config = dict(
    normalize_top_k=False,
    balance_loss=0.000208,
    max_seq_len=1024,
)
Below are experts of layer 10 (counted from 0) of a mixture-of-experts language model. Rows are named router (the router's row for the expert), up (a neuron's input weights, with its number), down (a neuron's output weights, with its number) and show model dimensions 0-191. Each number is 500 + 25 x the weight over its row's rms, rounded and kept within 0 to 999. Numbers have three digits each.
After each expert's rows: "mostly gets" lists some tokens that are sent to it at least half of the time; "comes before" lists some tokens at least twice as common just after its tokens as in all text. This comes from a sample of Wikipedia text that the model never trained on. Tokens count by the router's weight.

# expert 2
router:533495506494481429521483533461480463505529498513484469507501461473488543487507534483511501529508502504483503524468507527501485525495512515483483469492484490504452505458464537472483523518499486493482529482510501488493506510482543532495531482466508527517539497513491513520436481484500470525515481489480540470445511519490518486483509487528470529519531500446516548487481517531524516525494523496513528490443485529480525509523522518523487468466469503469538509475548471501509491537519527478529495496529511477496535454493532509522499501520487499465526534498476495430474512498565488447
up0:531520503472491480535476493500443472517552504458519508466480493501474513491524517472471479450455481497508489480486470481553507453487557489483462510496487534462528489474491533536499478497495494492474447482517473502481516515478528502493506501506517501484533504530522511483457502500492484502517516476524515485514464489471499508480496505481457474504521473468527479472502492531473540504511483504520519490486531540530560521543510499498542501547471431530479456498479462503524498485485494506519458518497520549477483456538523521502547467471545524501504491477516506505506516479467514471
down0:496481499537499508527524444503502510501502515494503457517448493452520509525505534485520495527456539508521525499478501520510477473464549488487522464522449522513521498471490521489476467488498524502503471535480496499495500511471468513480458452464492560521504503477488516528532482501513496511489443478509517495501492514463467500529471494501502502502539512525483479454490526531514499502462486546477500434505513468499517508514513538478513505512482509505491455503471558516500536461486506476508504549493515499479459495511478459529522460509498512507485536573556489512469475502481548496
up1:472490529499499478542506517514507487477492458497484487478471473511485508531490505495541498490547504524484529480459480519491511488502486495477505472503514481541529544526494517472513492490456485484464532522483509468485482519485509505506494492512501484509498487538502503495468469519473494432493530489500475458466462517472526489530511479450513529492518500481494505457451491509444525537521519478494532500487473464516492547490510528504463449493495500458453534499539469479477509503507473450511500497496449417524549514483477502517490495464565521465504489505522491508488493525510459462
down1:518515483520511522514511484486499480543462511508486493546499531536532482492488489487499485498559547495459515501503441504512482491517542496486492482513471577501485475497528536456539499492490519498477521492465458481498512580486474505537508501514464488534475534469521515461481486478515506496504512474512487509531471511513502469456540496504526454479477466499527512500527526465491494502526506486464496523485510462518520499498464524494469495489483523506498525488534465451513483454477481513505564531478531470519517466529462480463511478514492505481489521440476473508512485512481479497
up2:470489465499510444478537505475465512498519493479453467494473557512504508479529498468539441503483536503497460532477493507519463471506485515493499509527447483467477500497455505481477497523484447465479490505495510484452485533452517491503469514440515536500483495527498491534497497492436505513528501481509502477469524518519485498491533450477482489483499479458507489502484512533473476477536471517523495505484454521470515455502494499516505513509454512475523520498503451519495509504539475507542490519469525505476510521515546487523536476507494492549510505520469558484513541505515490477
down2:498486536469502483486510535521465509455431494513497528516511527436526483480457515521430499541493478456514513508525483472466533502476526496478502481471499565527493494503505512498544482512538498542514504481482449520473468499501500495487479470485450560501516512470488426463491508501490496491477471476493486514545481474526480468505526505464522527528494513508480504528447476502488547506483509484456519509463520482479485499520504490471471510517476537479504496525486479460480509502510509471517507513495507508500495484506523478466478495466503464515512467538504498506507500485438517509
up3:485535458465521502536483516511511517474514531498473526496522495519462510485462455510528471468549533472499513507513556533487452471523461481530534436480524491496478460450523492531487471496508511500529536486486507527491511520462476479504535535468482490473504466515478480517461523511517500494581487479472521498521498509505477491514512508467483509487499514512473545540499492501479537500455473472499486461465534510475486517501512500496505488487478479473488517464455459484463543500502533520487501487551469483477488499504487474520486535474504459485494504545508505485457523503473513500
down3:491466461487500541491502528512514509508493461483547493514457527492478542482541486453504538521472499532499500495486511495466538487510455559488502519490511531498539501487507478509481482484535456508507505525522478508500496465529495502499555502469513497490486514498522465535496505499445442576445507510512522522476539499459523512513482503517556513520473528464482462467514542513529509517487518497517506511517495476497548469504539509502482532502494521509517503492496545510508522461531503512563465513505482486499487461511492473472451488494536518491481508487533478494473491477481515544
up4:563500496494475501510504518495481536515521531551445504489491485494510507508514514553483532514511519524503470511511510498484509499491539500523486520447515495522477502498504491508509492555503505506500478495506518512489554475501554544502525502517501477449518481513491535510450513538525491505501522508502540488539513504489497483471484554451515537490469478520489492490520521527489519538536503476489540461537521523491472479487544536437596509453519492488489445479471511460480445509477504524508531462512499543509500527514511490534512503513484500485503480507476492484506499510490498524
down4:496487515467510492480515505480494459512495468513540518500504477491531545577516537455515484496517477477499473542481481519497484528526493495503477523531509505510519508481535506479488493538498526498521526535478483542484493528495490520513475506518475443485469439428529497525476503491486516479524507482488501504488471468496525536467502503472499492484448455507492502508539551519511510489483542495482480475502511510514530475499517487483490481466477490513486498459510506495553480553537498496513492535513488502535512514538477523478486509524496489539426497552479444505509456496532460500
mostly gets: " 2012", " 1983", " 1993", " 1999", " 1989", " 2005"
comes before: ",", ".", ")", "–", " |", " –"

# expert 17
router:514492482486484465516477539489496455517511521492495486535531476502510560520518494496505554531454480509487555523443522523469480514477521502507493456491499498517500497475481541488510528488487442473474544465465534461507505523496521523539533465468500509546523523517472503522470486479486475512509507534490520456477521497498547478476490492531490546521519486463522562516488501528546512531499553492517509508504507517485513503531498516559493462495490484484482505502512493491509494524527567471513519499539502496496484467481524509494462504524481527489529522491467454472481495467517485496
up0:500503506497503485496492514499502478523515523492450525508501521486502505538507462501487554499536478477481513496490525501489520514532509493516482488558494504474521503456486501477499471495504502496485516516497489484442512520544515455471494500421476530524563513518446523494484484509504478484495515529503517479468495467559501553490477516460483483526524504509488509486471500530517514477537496509466512450532532567512478497531474541504495471536480460514530499526458496495479489529515509443508502497541485514520479501520473550507513543513507485455518512507465476518494449458479478523
down0:510494496519480498442528471518522512490513503507511482534547488530565492528483463529481525492490476500474486499509552523485526552475457520470466506509517532473509513466464520479504458524492458499470482495477488466476494526503505460507526500505537495502533475520515487531492514478474489505498495502511527518471494485514507451492503523516516464545466448519477493509527478504494534505517470493500498515483497492594488518481481492495499522519476470512446518534450461492492525516500527488456462462520498475512478528496509496481490539501523503524527511446479530553514489457509478520
up1:486506498482478517463493503502505449509442498484506432507528479464509513474515474485491503488500486488514538521494498491502505504469518488487509486475499489503523465503492545528493500455520469504497526479476470508547487448507482479517527475478502495541490463555491480461479512453445489510503487462470456494497486482456517479477478502506503486481550484486518514483481484527476488500520515567512507511481478456455489505521550520503537515493513471465481512501533502495483494514539484477541500469469472468480554513487517483497511477466508488477497500542450445511479462502490439522
down1:516450527477492507492546476531459526509494532512512545493475524521500483485471484462498489471508480514490496470486454550500504485485538499476452500520497501522516486516529499514471438474473519535483522521530530521451539487525517470525492487517446490453506501500508503500471495468566527531435466483558485510492506485489453514511499485487488524489478483515495530499552472476499505504522469477523471528475489460480496514482474488490519474504523497492470507457465547494507506487475520479496522529505535505435518503517472499498489477489501538504511463513535505525462505475519509465
up2:529507439500509524505524476482478489524478473486514530548493476533502549500514495515513511463509511502476534520489467511488506544449511477508529495513447503476526530540525516506509495487539526516559517512516508484472479485441517538485498491513481526471490540493513507481535477515545452500484443501498500504494507477505486493468545490488474462491509559472508510527536553496524495514530534473508498464495534505501514469460492497499505490480514514493458533489457525492495486531475485534516501532559522532478500525540519495489447515433503518517518506506494500512506516532470486500
down2:462498443487477504480469489509492522508474492478488488542457524471497506507502509468485498513495550452499518525523505547508463488490494452523498520484473438541518546498514505541524537506519487508494485527506456520459452450504497520494524504508512503496519539515493512474518530477521483484481513498497493511534504457498486459509482460509465508485533487471491469481504513508540476536562508500510453506517511487469532526504442504524532494466532499514489475503498472515454485538473510470510517513497517479512458484493553487472544491539543523516529471480485539511482503471474473511
up3:460474476502535475495497477446504481549455510484501441545484467487495459520486489469496474439534500504518521502460469489519500488484498529514508507526478525544499484558504496508516545495493546516499517513484509450484477511498475507502516503460491519548523538542533447469492505513523483523516493482534509510490485500515533553511461450519531521525531516494479490513516516524466535455477509508441502509511493524488513522480531535491467519502473483515478526540491515488529531510505499463511495498481486455508518492520502475532527524499524467528472505471486446509485519492517490515
down3:497490491492466473505524538514498522515525455539489441513541488509501471495526489514508494494552487517499507497531520500513510506505520516499482495464485474485517515520509515504466506548540462486512487479500525514507477516502507522506494486495506534486504515510461533483545456502522430511519475480529510523501505541526495500477546465465455505489488519481485476520487529475477490441512460515520525508462488493509567535495489486492501493520479500511473487458520461444440518485523492512527489487477475478525463551506535485462545499488472503428545490503505512484527515490452502502
up4:509511496483513500486489456460565493500495502497514502486508507480466489518528480513474532535496520501494457471480513490542527494511488532499528424517461492490509501535530535505479529500514498526499478504512506487507513481467485523506514454521492499498493516497483469498481508493516519554522502536495530508501574501505548446508507526520489507463499498490497521533487490517545496485488489493550489542536551502500479525509455484492502472486530493569484499509548471571521501437481499495502505500522473486512565465533488524463499512447499471508492500497503552517482501485503493519
down4:451461519453519527483473504525520478501510450519495510511513495510437505536473509519519511498524463525457479552524482516501537479515525488504490518532450449502502497533569512492489497479445495510482517516472501470544520512473498520499502458530505478496521491527482487495485474492515492512466539497487512483519451482512492529502510514542535520535503514505527529537505454496515507468515471506522466501515533538521474464484500503482532524487492541488539508544498493535499501515519495477487474546493468515495552466519514469502480470467499555493496490517538516448484501477493466504
mostly gets: " Albums", " Love", "!", " Billboard", " Entertainment", " Night"
comes before: "\"", " (", " |", ")", "'s", ":"

# expert 16
router:507522467443483493543446511486508477493513529538507485483507437497474518493552545484534555516456518481463525521493501499467480518500524466537464478510518470494459503491496532500490557504499426508491490460497542496495517484489545534517518492469521527531477509495480523509435490491510477542488513510477486479463522515476507504491453513505490532505515490489509526527485546529515538475456498463526497503504489503515487487515490522491484482485467488505468519516531469476476513489517527491499524469546507553504503507449524501519476534489469502504509531463471475493505522489517492498
up0:537509492499535500509519478489530493487506528557532485501524493506516476467507514457508456503460489467504500494553518459498509533508529483494557506482462470505449498493490539453460452483481469504484490500423489495466481492468490503438457504489502501502522504499537490500514468471486476536521544498494488495513540476502490496475472428530515528502499468485470481522548522497501493490508474514502518488518498533508496524518477519529446501481509537506511524565538458500493498500509494501514486505522509475537518520483520473454507472529488469495480516468513461467486507492498472496
down0:472479468494513487516542471521475532492481490474491502479497516508521523486491465502458462534509543513506438444528492520493491497489543511503474514473489521456556483504543517496515519511496482519512504475481513499477516554531462524484493489517507538507493529505494523523507474487527428516492507524514496534487501528475434473495461525522500504517518489482515494502486513514528505561510505465488494533507487464456479511503516537491505485516499486539525491530465521561507517479520497461487514511520501478525545539458530509451455503460508511559537498497480500498482529523516499518
up1:502496490471448470482513505520501475476516508502513451501524454532506483475512524528515497531487561502534489530520545502507487463508490505510468485488496515514512499469485505506472521512459466527480517527454464524495495513523557524506511536508489531504521519489509505542539506518474517485489485500472464489481478527467468513508459502498516531519461473488465469483517476509478486508468507545502506460486497529466545505545463507527491541506523509463492494494516499501453500526507474490459573478512489502525515559474547489475527514488468483518557507480484488501525493502504481430
down1:504509495513502490490514523477561456514500561521484534551493525533544527540523469478510512486479489525469496494465521489524474489503494520457472536502499488454469533488500489502526495514511499509527517503529473509496480511508478540514526465506519503495511520471521485481538521509485496501494540534495529521494497455477458472578460475527465523508507495512482511530488485482492480552474508488454510468505500473509505507505506545529530511522511477502512458491534569473478491484450495468443535536472485484474554478473504489492468537499486467491482477486466476511490518503503487503
up2:496508467472462503493509517462446477489506508523567492457503474503497502481502477511530507520504485507491568520499472496443531501551514495485498534525547513562461483501504504516477505506514495517488478521488502493492501496476530509481463503507520480547534510484516477548473537461481503546505551506483493492477475547487484552482496513541525486514531504498504503472496539498462549502446485561510499472527468461491505511540484512501473503454481469521484520480503512501493512505465463451516515541564488492539517499514479511509485519481480504506481515511482487502497521518511535501
down2:531482487494459482473482509485516491536516478517465542459522484512518461501497496490490484509497528477477449492531518489462476490501510513476483513497498505475471508527492515508542452520531509495494460512497474523512545485555496504487470492539540480522534496481521507472542452549493471495498460494485495489511471506507539526541457475543491535489498486499514492510478478507490558506507528468487537514479471532527480503535518513476523544471472484536474505484532472466531516502489500545481453511525467478491513527538509476527546500461508540482547478546484533493503510453508502487
up3:503530523473502515493478506523485480486524486511490484578503487496484457482539541520537507529508503486503487480505530525508514509440519518534543523513452468500505557495512544465506476509477468497519501492518481492490487501513492481503504499527501443483532474483523514447461471477514524476540494510485534506508530479493480471439491482532537452494482533480512506485505485475486508507483510530483508453512511503539523487498472538526560475475517482527511504487514515513467535511549561494497539474495526512527542517490498508496470454491524495532530519508449479499499525492475532485
down3:476467511505495467500510514519517508469538478532485497477483483496481484516502496512485541543506528482522483525533482430482483420509502506544536518527521501543497486490508536539519499524453517463483499519437506502484487480475474535517446497495499457476529493508536483505475516475488497485472517453506545458467542496503514544524496501525508523491513501505513490521516485483538494512495472458503559466474499524498563491542489523510522492511519510539476477480494485506484500545498506468529515469499500524492557514547492459527481529499493473501502486495477457529514492484484498517
up4:505522475489466523497513469479503492544475517476452504514496515480477554482508537501468520497465507525504497461532493511508488535496534538502476479496485493496506498473494526495476533466489452498507478477496463508523508525529494464527550493508503474559447469537525522510491489492520463531489483489499506504491486480476504515497516492508466511520522510533548480527443579479478475501484505487558487457472538484509461488517466505460468542471477470491477514520475469499480464512472491476506483521525483520543473505501541513499530516498552536547519492482517509526488473477524492522
down4:536557475520499537497515545514508501508450514492571536486481492485496528499489522449516499469537460526480489484521524508510497486506483501440483483458535482529508530465522526502502478513519553494502444499522501452522478567515518475475513480475507497495511458487498498528498489517524479482496498478480505475500498461515519463510510487474520508483521478483502464506481504483478540491538509524463522482433489507449475469547513520496504482483474493489482498578518449490505456505487510497484515511466494537512471523490497490485531508497532489531501520506487508486530468484499481534
mostly gets: "Personal", " Succeeded", "Career", "Scientific", "See", " Binomial"
comes before: "==", ":", "=", " career", " information", " =="

# expert 24
router:539505484481500449533477509505513468521513523516499456509515490468464532473512518527520501515491501501448504510475519501488474548507510482512438470503500506501480513468474510454456498506471497452488512493508514499510495522450531523505531463472501519494504485511481516537466452486518476524486506517496528456447534530507520471466499495514491548522511501452503556500471518539557519499472547466536521510467493529496504530555482536528470482488470511468523535484518473479474495531499518479517467499521487503461522465478503474544496476487467504485519529486473480480478482494513483477
up0:510535477489542500501476516465514476515513510484488456533509494455515492490503507500485514487477475496581473514493489469451495490521470511500523479488490507522452502506521513494536529518470510542527478536518501479509509479519485520490536478472497497506541527457472524466540498478493513482456440509475482433494502550486488471469557532470455485483471499501485502493515520507511478480534523489471441505460515496537479541471491494528508473537478492528506512461498521483480530479483496470462493457491545484525548516530513513506479504491507494523541466504470487502496463477504483511
down0:525527504495501520471539456520499521481519473517492532523509468474498476550453478500473492446517507533528488509475492498507499516532446478489511487509511489505502526494533527518480543494529535481537527436507510486491503477480496497516494456528501489494499489526523534497492541516526482488537529505484547526444537524471516497428488501492461505515495540490506502523516489484513473504487529491481457512509519501483518485490510465502450531544512488474462533513502518468525464512544476515529496521474500526487513529451513510492530495497510494515462560481531542493536468494449477513
up1:497474450475486500512522515520504537513527489473471482446504528552495534486547488467496512554498499512479473460508526505493514508500522481518504434511541552502513468505503518484488533502479507501539491526469533506503513502493501526511549491549504499487488483496502471513511503508522515528493477496477490446532511501534551516537505448499519493502507505505550494495465534544485508469534444537542519470507538521476471496519494480509498522527514514501526502458513496522563502509491555507494520491512513458519475495526511534464483470508518476482482500502450487514496460530457494466
down1:502497563473466506472513491494473508493474494507487568475531514492523544500495494522503508503506509466462440498517468491471484460517497517492491484463542485486508510459489532502515471501516471499501481490439528525450522497540450500521477468545480473486497510520522499472472522506497476480472484502475477474497512547483490460476517493530500567483497552514558513485494522496517470540525515453520522463494507480459552518470539507531498499514464501519494487444471538491477515508471518481484492506505503522484514498518506514537536476492502486521486540468506531492474517483509487527
up2:505477507458518520516458523494518490510503534506550482453519537514496503505500493480509482484506476504504480509548499466470482540528515514476512539507550518487504519505539464514488483469499525509503484534498481511504512465511447464530518474487474517475497516476467533470514516518516524477450477496494451450494529473537511535520503522468554500481543514500457507510455532497504529521511494483505484494492515519543519527499529519491531474530478517509571502459494497490473492490504497510475496513502491481453506444514487482487510471435442504465536499475498474497498483463492483443
down2:497509511491527486521528458547519520483485461473513473504519517499537477467499534492481513511475517541498496518454512480496491484480536523513472479489516534511524541483498500454471491524540521487508475479506492517524455510531533535484485475468515490511526447465509488514516496478512506467502517503507547521487473541496523465472541493486484515485471539472471541457538514522476462494515519521483519485465503477460445495484525466502487506506531489497448480514536508521492534486547494475488445557478484509533493529458487482485529490520532512543504502559513512496554514505494500517
up3:494517493529494493505497493483473519516522483491504513499471511519480546452487526485478510496537483496498505482478493490466530502492453516490480502556513511532496475500488544506505486476459475490500525448535470487457503501489523529494517439437492480497573538462465532461462524465434495505489501485544493479484504479523514502495545488490507533477469496507496531488486468484471507495478488443500518524469449490480486536504476499484496518511502479507529480514479470515491497507479493482497453572475488522475505558467494467503526518459487499469490481475467475521488516502531500527
down3:531532485526467510471494491506517500508441481509495489539492488466449487501460497449491487449506491531485473492530510515526493514530498530498438510511495497474438489522525462511526477528519502476505501459501514508538466490496509488516482513493479502472514499483488491527498495513469550447504467472499515527477495525486494499547465465478495490508461459494477460517541510529524498488557479517474462550548470514522522517474483452509507497533494473510493512508456520512488475517497484485535474498464517519479533453478497515502489556499553487487512484465492465493469512517508510458
up4:502498480493522451482550492462501447528446521529496530506490495484484527481481534517535454495539509501508490467478478529471479501489464519473506482468498500501478488473478500512448506482547493479500498500501467534463498525518457470491528477464479491519486487478491519541493504476523492454525522520512478512481489473466449536483505485434474493480501499493512527478496525507539514518474496451520476508527477501497506531475498445533506522516478523519496532450516494519472510487478547511472502510513527498457501467522519514513538441465467501501521518509514522543449498524524539497
down4:463512504509482514484469466540471516466491518520512430473481479492475473471519517558484495474436469477534509514514493468488521516514554497507522511500529551481484492504558461511535480513498513507547485526513508475513526475499567491500522526527493484485487454506488443466466492526494524471511478555501481504541519516499547505485486499581521504513492527524494466523506458497468505505493525524490490487520517502464497511503488508489492492488492504489503490512483515510523546495492462502486464500527501486548463484466508498512515508505515519484512490479534458486494553500452519478
mostly gets: " when", " until", " However", " what", " which", " if"
comes before: " he", " the", " was", " it", " she", " they"

# expert 7
router:510489500501462469542418502517494467537504515493514470520541492477485528496525514513512505509501498525484502508463497512472436499478506501512451511507487492502477498455468558496491491516474474484481521459471510502495530521484545486522556504449520520489520524501463520516496508489523494521504502481468518460485497532495528496506494482529501522530527502477476510461478517554513533530505509494523493498458495537479529461541510488554482468479461489462517514470515439513534501531518525498516516515533489506486544489487525506489458492518489517460518510483470516436473510477508466461
up0:478456494505480531570511501485479490498486477502485510477490504503500514543507513457520499491475492497525463495497467481489506456498512546510501521490455506521470482535504486524516498486468488461543512522511543472520461533523515478469490529497524487500514529517483481510505486501538508541505500531521490510469500526480461501506481530483523539509525511488429483464469475493494509483473488464478469546473494582463558453490499489476507545518467533490505470508524482535539517505518515479502507465466507516473520457486527488482512496474446487506506498468490548521462531486488524517
down0:503496492488477517530499505459485498537472520524497479480443501488524487497519467523482543488543472496498531513520460542532482525499458519530483519508544541483528476461514507483495469500526496496526480528502480448519443503511483487521506488502480535476487505500507483485532490548482495513497503496491549507498497442531498563510506506476484486503494485462519485527518492500468502465517470499474518505501513505479521439465489538482557494471526548479450484514508514496552495527501483433487488539485461508508486501478527525425515498519508512475490531496520485493548485490485492485
up1:479490516508482447541505538509497511507548493523455445502487547496505508516492496452483510467481512461483502486527533495500536512533451532494539509553460527535488469490521475491453542519498529474500491526517478523453493467457460525497502476499465486529552483509482468497505506504480462489511513500489475477491479475503494476479463485487487498515502538505474484470493498495516483474523544522481489481468481531466498490532493502482460557486446482506494516443497530574494522526493482511485545516491491531481496476476496484534491497512470516515540509510517489486544490528511514506
down1:513496517452517476460509524497485525485479492495507536505483473476503505516476499460499450582516491457435464492497525498454456480507549481570517507474534502494503525454465520478488461529508532489511491488528506478456471517473505514470522522471448486448507483466493487492473519482499506466490493462477538484482455495465467493485510495477505511534504485494473474515509477501533473494501469524513530487453525477509533507475476512519482499528497536499526491512483493478484509497512503493498530506505495500473568502473507508464505544525462512503446517511526506465478482480502513496
up2:534527514495505512481520498489506506510529522525530476428493552492507541500499512468455509483517514490468483482513515518494504502514493471507513518529520529534488487492486483486487513499499474465479540490519477513470463445498490492472494526466511494469501494530481539502483532509529501461467486515530510478486476525533533518523479521553487473497469499491518504455529476527482450485525494501508532456451475504492490495473490451544533531520477546493496486509507565497496501535502509516540540517482461531441460521506510499501575480521480526537495522522482462485490510529472494505
down2:522509495472499517480539528486503515529490517518490455544446525459484527500530518485473487510520470516504460522493492515520474475541488559489473488497501498494496544522516495535492480563556488487502542481475502456477531491498482512460515496516514489519481486420504447482486512484505517466502479478511475511457479474505510519440528455464468478504508493508476455518463460486498471518508500551512501490513466534494496520488524535450512519524477462515506492520543461480539477515482515489525504503511511514482494490502536484484468477512500529500480472474489493488514511471474461539
up3:504521507533488540571509490509504499490478481492522527501479486489526475487530493460520505477489510487518483472496515485526534554525476510531498521481473519473476496481530515543471462501513536500516544493525517468486484487521473494493505475464482547454529523523489496494495443439499532480524526526520489470496524514529459525532526492523532495514490516494473491455520537542508487464493462464510492518536497497503568468540506539468487459474484475499511459500514535559475521521492532495475501516520503498509476523464501490510522531465543513511468492521490483476466470503495480519
down3:532542511555514519478454501452484462489463455513477486505511524509522506473493499502565479526520513498470489490510504465536482482499474446489497490453495465516518447477501493537459478497515552515460499469538468472495451526537491526437516521494451511514466479483543518525467506499491499521504547542512540470512463458530467528518500497484530493509520515525510507512505518504472499481515494479490485508511498495482518499437495498508486534498484493508492491499488510504485516475459492515497483528499475497506501455511494493524502483548519488554508499500487550442515491490533503523
up4:503499479497442501502469491501541495485500545514475539500510505512504519503532499454525496476494478516451503519473502510553462502484470505499497534485483499528478482518477492494479506439518505490513545477517490504468527504491513503496541465475481499482585517435492462507499509516465463508472486471550491485510520507518562484503487493463467492489538520468521455477455540451524509514506502499536495488517523492478490510498483456518500510497489488468509538446491494513488504487486496498513461539503469511492533460530470482525479485498524515477520538470504452520503468464467524472
down4:498466494525496497489519513526512471493489523487518487502542485488526517493496527485497540469510503489492503500509482512544487514477459511519467495513464502506513530442525482549498497490543520463478560525526512488524508493541501521479536530528529522472540479451509506517541491502488516556534510579493532460482457489513503486484523474518474496475487514493503459529492562506461470504505481479482451509509469506497490512510459483468484498514507495538456510489524478490533501499484473542472475521481472488550492494499533466470503482427489478472478476470515457505507501490529494486
mostly gets: " million", " minutes", " billion", "000", " mm", " 500"
comes before: ".", "%", ",", " m", " km", " million"

# expert 6
router:498488510460473495519459502500537472524511537492485460520507472508480544486516541529506505499512477530487504501467498526494515525500497514535485493496496490556449506484493499492482514497482494486491559468508507501553514505485510473552497482438518495519531527505438519540465484497483439530515490525464517497481503506482530488525486522500505526511506496494500515533485512520505518496466552433568481527462448528496507522530499506538491498493462469503520525491484482490480478502501510478499472477537500501486517477520529541487519508483492516514513527496462471453452434474530502479
up0:523532517495512525515444499479508520544498483444454500487550444508533516542455519489460488491492478538465512526523488473493524480494495532513453493520472467538459511455512476473528510497504484474486501480472536508531526555506530496495480546474495480453533505485490487487468462504515469496495513525503522468507534493479514511502493531501494490476460489499502485477497520480475477520521503492506485478482483511525490532460478472449489535518500504470549516542515453476472473509537508493481498500498497535461540476477533535511519475463479494491507477474551479516497484500454515503
down0:477482478517503523522534509488511517470476496524483476522482477500494480525475484496484543479480498474496527523506524515494504472494552504516500504501500565538523490475490451510498515499495494525510428510507503462535506497533466475515500467516514471481483513495482507517483506506548475471490514507492524537474519490510486520507516485491532486525490467551503461523538503480500524483528491481466446498463512470577422539518518512478447526495498500482451501525476499504466515523516508478515494475493489501485453532475493486522460487539514509536524443503555511527467520463495529509
up1:510548451497472512516454463482574507516547500461531528457540524499501489415526490485508501483549507484520495497516567499478493462497495480515524530533523486514478557470502460546510506514509508526480508473499500512529506475482519515501496504501499494520468469523518527518497487539472499527462532510484510477505525481528468515478544463519460520497511490505511509464468460486498513451495500482494499461530501458507500527515464504516522500484503479489529509465551495489502508519489507488500462497495492494504508489474479540493519517512535483502478551539477496476457456477488486523
down1:520514515483482531497418479502499464493484490497472515511515556512518521503519506497536507527525477499519466511470477499513477514424491461509545504508451490475490525502503532477472507491521512506510486483482448523427520503464467477527513479461508551495537485500518520473471501536495508486504506497502517544492512497508437504538482506492519526481480496511548535462534497493516474510476485540447485499513480479501509528535516504513461565487520481508503491512500486549506500448502475478517491491481504505503523523513435516493508494513488497502493520508462498497509444503448483480
up2:485509484518467499473492523497490456501517516498495504489512480462539500478482449480513499534460527515554514535479489490509479503527467515527507452540516483510493503438536474475547501494551551499463519484527442475527489504502518502495495496462499514543522511504495505511461494529470513514480450475506487544546439485522500490514484517528496438486498512489469539505500505495503528527472504461562517509501498500509505456457500474509526523529498498481505463471472469487494500527479510501525474477509533431466488496490523471519463492498504496496495487507476453500493519479516481456
down2:483540517478487517504526486466558467534521487514510499507453490514520494515530489473484510521501515489510514485463443547507501529542490488493486518533489542530514508487473527508498498467539516465470492477520526489483476504477488486518544488472500532497491458471471545495487496492500501517519492485507492525486450497462529522512525472506520479491505467484504509493497488480493462577523512492509500495515485520516485475518496475495517514490511470434548539525473518489548503480459502485519514561474523522485541485537542467491510478492458472477476474484481487479538531466471506571
up3:514511498488494536495487532530476440514485472542469466441553483526489468471539528469502552516524467510492532507494480475519507480516493531489495486520480523488507504507523487503491493530475500502515501444470485510506534470499528480484541513499481489525514512513508510511504509501482421511505499482501485497485509528437498516499497479480507497463488502494526513555522493482477514533507523498491520527492477509504512543525470502494510485527503486480488528453515490522506511535514511431501479481498502519489484547549558488494480600535504486506523515526487486517480439515515473476
down3:511475501518526459506498518511473523523496490509474477477509432539535471513517465486503497503483468472496538482512462511457520519500443488512522515506527502520507500505457477463458459506518544520512451527511494500485481515516423541541482495552461463526562539504524495491494468534507549504469508490480503509497503514509490491565504525491503511503513517507515492503475436460482537487487471500525531475505479462509552464510524508503485487498505479520518480497502511497537480487497514465499486467502493547501518445492477504520538488485539508484496520511506471498511464480475513487
up4:458508466490500480446482480535525506488497553515457495487509458516512516497519533522514489519511493511502527489489505499492479467495493450507494530510500499515501499495513460497538530496500468525478479490501479516460517479509532495517495476512493498498499498470502474465410545507529494524517512500523460539534547519527535497478527444527466506527498437483486526497511515469523526499509479501476505493515426503555474511476459506492491507505500527470519512490479526456520522456518499528457539527519516531455511528470456500485513519522520544493482515523520468531499474507523479493
down4:530482503488528483490518546487463527474526480506504527533505509532503520500516473488496483494464502544488521504493488524478485471518503487512429477541526495482460494479527508531491521489512487486513521507490529443519490522483468509509470498508471483518494506473538551420472509470466513508486463499537476527543466551500468507479537497466456516546502543494522508501474465496489505535495507528502506514506485520514514499487460484471517481484487524502500501499535494510485449497465491495510484577477515491466507545509519495504501464505490540541515512471510520554513475500457519448
mostly gets: " Born", " @", " GA", " Pld", ".\"", " =="
comes before: "\n", " 0", " ", " 1", " The", " 2"